From a checkpoint of a small mixture-of-experts model trained on Wikipedia: 61.3M parameters, 332M tokens.
Below are experts of layer 2 (counted from 0) of a mixture-of-experts language model. Rows are named router (the router's row for the expert), gate (a neuron's input weights, with its number), up (a neuron's input weights, with its number), down (a neuron's output weights, with its number) and show model dimensions 64-95. Each number is 128 + 32 x the weight over its row's rms, rounded and kept within 0 to 255.
Before each expert's rows: "comes before" lists some tokens at least twice as common just after its tokens as in all text. This comes from a sample of Wikipedia text that the model never trained on. Tokens count by the router's weight.

# expert 115
comes before: "\n", "\n\n", "See ", "States ", "History", "States"
router [150 107  84 124 116  84 154 153  77 166 102 147 139 116 119 114 137 180 146 157  93  96 133 114 147  85 168 175 101  70 152 114]
gate0 [147 145 116 162 121 113 152  85 131  95 112 135 115 129 107 138  68 123  40 125 144 127  86  96 128  60 125 168 113  79 116 146]
up0 [142 103 160 113 117 125 130 147  89 116 133 186 131 140 107 149  73  95  88 129  51  66 175 107 163 104 149 122 107 102  90 142]
down0 [146 155  81  92 130 136 135 163 101 127 100 111 114 106  87 121 167 113 159 102 158 143 116 163 102 160  85 150 159 117 169 148]

# expert 109
comes before: ", ", ". ", ".", ": ", "==", "\n"
router [181 138  89 113 111  95 152 132 107 169  97 151  94 145 104 131 142 169 124 165  94 106  77 102 130  92 167 167 126  82 108 101]
gate0 [128 164 126  90 124 143 153  74 125 129 183 143  90 140  75 146 157 117 137 141 163  90 153 164 167 138 140 153 155 148 132  73]
up0 [123 110 138  83  68 168 174  34 147 172 114 150 137 107 165 151 191  89 133 109 186 106 189 150 109 162 155 115 160 128 122  70]
down0 [159 128 140 118 126 150 130 100 146 120 180 107 128 122 140 148 111 131  64 131  96 135 168 177 149 138  91 140 126 135  72  76]

# expert 132
comes before: ", ", "-", ". ", ".", "s", "er "
router [146 141 126 110  74  83 129 110 110 149 113 105 137 101 146  78 171 183 114 135  98 138 124  70 152 129 163 160  94  77 193  74]
gate0 [ 95 172 125 168 136 128 163 177 144 154  88 125  90 140 144  79 148  93  75 107  94 196 146 140 122 136 116 133 156 124 140 106]
up0 [152 107 155  79 132 142 149 121 123 100 163 140 181 125 101 100  88 158 217 110 135 148 127 133 190  57 169 139  88 133  63 106]
down0 [154 120 177  91 128 171 125 148 109  50 161 114 208 111 123 189 122 187 187 136  81 110 100 123 160 125 114 172 128 130 119 104]

# expert 124
comes before: "of ", "by ", "in ", "and ", "that ", "for "
router [156 160 105 147  86 105 162 190  43 173 128 135  83 178  93  84 125 169 118 174  70  72 151  91 118 130 155 134 102  90 173  98]
gate0 [ 94 104 124 115 124 122 100 101 105  74  86  92  90 150 107 145 129 130 152  97 132 103  76 175 133 176 106 133 114 126 212 141]
up0 [190 151  54 113 112 153 144 106 183 132  98 157  83 162 123 127 107 162 146  81 191  83 164  88 112 165 128 109 162  78 152 110]
down0 [135 132  93 135 148 157 208 141  93 123  85 168 105 141 168 103 137 108 135 166 128  82 101 156 120 140 136 113 156 131  84  66]

# expert 153
comes before: "of ", "is ", "and ", "to ", "in ", "("
router [132 165 101 101 111  84 142 155  84 186  87 153 139  92 146 119 151 170 118 182  94 121 152 114 151  92 168 145 117  94 177  92]
gate0 [ 79 134 134 139 147 149  78 135 114 127 104 102 153  57 202 150 111 172 108 142 141 195 108 115  93  55 100 132 176  85 154 104]
up0 [ 70 110 139 207 135 131 103 156 149 111 131  74 126 142 106 152 124 135 129 155 130 106 100 133  75  74 110 172 159  95  93  96]
down0 [ 92 134 149  67 127 151  85 147  73  85 114 145 127 140 117  83 179 120 107 135  75 109 108 151  98 101  63 130 128 177 143 176]

# expert 158
comes before: "to ", "by ", "in ", "the ", "on ", "from "
router [132 139 118 127  78  86 142 172 112 167  89 121 135 130 108 117 140 172 126 161  94 103 147  85 169  93 161 178  71  76 160  87]
gate0 [ 93 137 206 145 145  94 102 154 130 107 136 183 113 146 171  93 130  52 130 127 106 163 117 131 110 126 115 100 153 110 192 120]
up0 [ 89 113  76 163 136 135 145 165 138 116 151  74 167 154 181  87 119 133 112 176 136  70 121 155 179  91 119  79 132 135 128 153]
down0 [ 69 170  56  89 134  71 143 128 116  92 127 148 161 170 138 143 148 132 118 136 147  96 109 128 125  98 170 161 129 119 126 100]

# expert 74
comes before: "| ", "|", "–", "0 ", "States ", "5 "
router [137 129  89 114  74  90 159 166 107 176  93 162 140 120 116 110 100 185  90 176  75  94 149 105 162  92 170 181 112  89 141 115]
gate0 [144 127 114 182 101 109 108 130 150 121 142 120 153 146 124 154 165 176 169 196 159 158  70 133 116 153 124 168 146 117 139 138]
up0 [134  95 143  99 117 149 104  71 153 170 154 165 127 127 146  84 106 106 125 158 150 146 179 165 159 109 129 141 118 152 135 142]
down0 [124  72 145 158 105 152 148 115 145 168 178  94 180  73 141  88  57  84  99  75  89 124 133 131 106 186 138 131  83 154 187 160]

# expert 30
comes before: "| ", "- ", "The ", ": ", "|---|---|---|", "|---|---|---|---|---|"
router [126 124  95 117  99  98 156 170  89 166  98 153 151 135 126  96 147 186  99 159  72 109 137  97 160  96 191 174 111  84 157 116]
gate0 [ 88 139 157 152 163 135 110 137 119 110 108 142 166 119 122  77 178 122 174 190 109 112 191 147 105 147 107 156 130 130 159 138]
up0 [158 106 169 168 150 154 122 130 126 170 144 144 137  97 126 114 115 128 109  89 126  76  52 125 134 180  89 129 123 111 152 130]
down0 [121 123 167  40 150 130  84 122 147 185  95 100 130  67 112 126 142 180  69 130 137 188 147  99 106 166 106 124 125 136 144 125]

# expert 81
comes before: "the ", "he ", "is ", "was ", "it ", "they "
router [147 130 103 117 134  66 207 129 105 189  70 142 140 143 114 105 175 148 150 129 126  79 142  72 151  87 194 155 136  95 165 111]
gate0 [105 133  91 149 194 148 179 150  91 141 137 101 140 115 111  71 162  72 135 124 163 127  84 125 134 158 107  81 151 102 170 134]
up0 [153  72  85 122 126 165 184 143 178 101 136 149 124 171 122 159 118 133 127 144  91 131 154 129 146 122 133 142 143 124 111 105]
down0 [149 128 105 101  97 130  95 104 110 143 143  38 135 190 105 105 105 114 125 191 102 146  64 130 157  99  94 124  95  90 170 149]

# expert 48
comes before: "\n", "\n\n", "Animalia", "name", "Arthropoda", "Insecta"
router [151 124  90 138  88  87 146 158  80 165  84 143 143 115 128  89 156 182 112 160  78 113 141 110 152  97 175 171  98  85 138 108]
gate0 [142 112  87 126 118 144  84 166  89 134 145 119 122 153 110 171 108 120 131  90  61 118 135 122  85 138 145 125 120 138  76 165]
up0 [145  98  92 134 120  98 139 105 152 107 147 121 100 181 118 128 141 161 119 164 116 166  95 117 129 126 136 103 147  95 194  89]
down0 [171 121 168 117 152 114  69 168 110 135 115 163 131 132  90 105 147  97 113 134 115 164 135 161 115 108 159 110 127 136  86 187]

# expert 25
comes before: "a ", "the ", "to ", "by ", "in ", "on "
router [112 154 128 129 117  94 156 167 109 130 123 146 127  92 146 126  91 151 157 147  96 109 183  90 147 104 162 199 110  98 153  79]
gate0 [146 167 131 135 153 130 112 135 117 122 179 115 107 139 106 101 230 148 116 127 106 129 104 135 126 154 114 111 164 139 137 162]
up0 [111  97 109 115 136 189  73 147 164 116 126  81 133 111 158 135  92 141 164  49 115 156 147  99 116 193 144 120 128 132 115 114]
down0 [145 115 138 135 103 150  88 131 125 104 160 120  85 102  91 126  84 109 136  78 101  85 127 146  90 125 119  46 109 112 158 115]

# expert 149
comes before: "s ", "\n", "\n\n", "born ", "The ", "t "
router [123 144 106 135 104  99 186 150  70 172  95 126 161 119  97  92 137 180 121 144  83 115 141 119 147  96 190 204 119  95 189  82]
gate0 [171 119 148 100  97 178 108 141 156 136 103 123 193  76 131 123 142 155 153 179 106 131 110 127 106 147 114 135 135 136  70 129]
up0 [116 164 135 128  86  90 142 127 141 144 114 104 143  84 165  71 155  94 178 110 147 102 118 114 121 179 115 146 152 143 149 134]
down0 [101  60 114 153 157  99 139 138 151 155 147 168 108  88  88 160 107 129 114 131 173  99 100 215 101 145  79 147 171  84 156 140]

# expert 67
comes before: "ing ", "ed ", ", ", "ed", "es ", ". "
router [165 144 103 138 102 115 150 193  97 142  98 151 170 142 111  72  90 163 127 188 117  90 165 103 103  81 159 147  68 100 168 125]
gate0 [157 195 129  87 119 109 116 134 128 155 123 131  72 142  91 141 141 172 135  96 109 150 139  76 169 116 136  92  55  98 119 134]
up0 [152 132 131 155 130 194 108 118 125 129 137 142 104 114 117 131 144 197 166 164 128  90 119 111 140 128 147 128  86 170 137 177]
down0 [102  86  85 129 122 113 107 132  93 154 126  27 152  25 111 127 193 100 135 141 132 123 133 136  84 127 136 137 153 114  98 105]

# expert 4
comes before: "\n", "\n\n", "200", "202", "201", "=="
router [121 105  99 133 103  92 147 158  96 173  98 148 144 119 114 103 150 186 101 157  73 107 136  85 156 104 175 169  90 102 153  88]
gate0 [119 104  77 164 146 189 129 154 125 148 139  97 124 131 120 149 131 138 149  95 182  89 155 142 130 131 160 101 135  95 148 121]
up0 [127 164 144 161 121 110 132 103 123  87 169  90 102 130 128 108  29 167 127  93  87  94 100  95 125 151 120 102 174  87  95 183]
down0 [132 125 163 118 187 123  95 111 140  94  67 152 100 138 171 131 155 168 145 200 128  92 100  92 155 104  87 106 103 100 144 162]

# expert 147
comes before: "\n\n", "\n", "See ", "==", "Early ", "History"
router [179  99  83 157  72  55 129 130  99 150 124 117 166 129 100  86  98 159 164 109  32 147 160  92 133  63 158 141 125  69 172 150]
gate0 [164 161 127 127 136 113 125 114 121 148 166  96 166 129 134  74 117 134  93 120 128 136 100  80 106  71  92 231 112  76 169  99]
up0 [139 102 101 140 188  76 192 141 179 126 110 108 106 124 173 184 120 151  95 161 149 138 135 108 122 113 189 152 107  98 153 155]
down0 [122 165 114 136 177 155 111 130 191 111 140 160 128  97 166 164 118 125  96 139 119 118 157 161 168 168 160 115  72 181 155 126]

# expert 148
comes before: "\n\n", "the ", "\n", "of ", "his ", "S"
router [124 136  74 114  95  95 146 159  90 170  90 157 151 137 132 105 138 176 123 163  75 107 136 114 148  92 179 166  97  80 146 110]
gate0 [145 159 102 135 106 141 134 117 184 157  99 164 159 126 148 102 130 167 118  91 115  98 138 169 102 165 203  80 153 136 145 113]
up0 [140 160 100 144 116  53 127  89  93  97 170 112 163 108 145 123 155 162 114 150  85 145  90 118 159 106 102 129 169 171 113  78]
down0 [ 97 158 114 144 166 161 123 180 100 176 129  72 180 145 115  74 141 102 124 112 154  95 122 131 109  83 149 148 112  73 108 147]

# expert 17
comes before: "the ", "a ", "201", "his ", "200", "199"
router [128 111  82 159 103 103 122 173 118 184 110 138 137 137 134  88 168 173 148 132 105  87 158  79 187 111 149 162 116  81 144  40]
gate0 [190  70 169  99 138 172 145 139 102 105 114 128 190 121 101 132 131 146 101 106 104 154 161 118  92  79 120 165 164 129 140 110]
up0 [ 99 116 108  97 200 153 139 131 134 158 148 104 135  88  95 134 130 197 121  56  91 129 180  98  92 110 122 165  90 141 136 140]
down0 [ 60 171  65  96 174 132  80  59 185 194 106 142 198  83 150 111 100 122  88 130  78 137 100 146 156 115 172 177  82 112 158 171]

# expert 126
comes before: "|", "| ", " ", "Carth", "1", "— "
router [139 120  90 126  87  84 161 152  76 160 105 159 136 146 119  92 139 185  97 154  89  96 138 119 150 101 178 191 116  76 150 125]
gate0 [167 127 151 118 179 146 109 155 118 147 136 100 146 149 160 122 151 146 100 155 107 176 103 126 182 143  97  90 195  97 133 102]
up0 [134 158 105 152 136 134 105  68 198  88 141 151 119 121 144 125 115  94 148 159 119 131 145 170 115 109 160 103 133 138 121 180]
down0 [102 208 162 182 168 162 137 102 135 124  53 152  88 114 150 172 112 128 195 121 117  91 144 143  76 197 138 196  75 112 137  93]

# expert 21
comes before: "| ", "0 ", "; ", "1 ", "2 ", "+"
router [142 102  85 130 102 100 158 172  96 178  91 138 149 121  97  98 149 189 101 156  61  93 136  99 154  93 167 170 113  63 156 111]
gate0 [140 152 139 159 140 145 144 100  76 141 161  85 107 144 122 134  78 120  83  97 160  89  83 127 153  99  94 165 172  96 124 105]
up0 [124  56 139 150 113 137 129 158  76 138  91 142  67 132 131 151 174 148 172 160 177 139 141 131 111 132 162 110 124 119  73 116]
down0 [ 91  61  73 159  67 113 147 116 112 155 107 190 133 173 168 183 146 117 115 129 133  98 126 131 115 134 151 135  71 109 140 154]

# expert 103
comes before: "\n\n", "\n", "The ", "S", "He ", "5 "
router [152 124 110  94  80  94 117 143 116 178 121 155 163 140 109 103 112 169  97 137  91 129 126 123 176 125 140 151 123 117 197 144]
gate0 [140  78 143 151 109 137 163 200 140 169 131  82 170 205 183 106  65 152 138 108 115  96 169 118 124 124 123  96 149 118 191 153]
up0 [136 163 141  84 102 101 107  47 102 146 131  92 148 169  84 180 164 109 101 113 166 140 119 171 114  87 138 121 128 120  66 100]
down0 [115 104 109 146 138 102 230 182 173 118 142 183 167 109 156 129 147 126  90 225 120  72 115 132 102 130 126 154 175 147 126 129]

# expert 92
comes before: "- ", "| ", ":", "|---|---|---|---|---|---|", "i ", "ot "
router [134 107  93 137 100  91 153 164  92 166  85 135 143 125 114 106 141 175 119 164  82 115 146 101 161  92 199 176 108  83 157 108]
gate0 [166 191 165 134 126 103 145 161 116  94 142  77 155 120  47 177  61 127 115 131 154 152 169 184  83 121 151 181 132 135 127 161]
up0 [ 97 118  83  98 153 170 144 126 131 152 137 103  86 140 148  75  92 183 140  77  74 130 172 109 135 174 155  75 160 116  88 186]
down0 [157 120 138 100 134 104  50 120  71 201 117  63 166 134 101 119 156 132 159 112 115 103  81  91 134 131  97 123 126  85 115 101]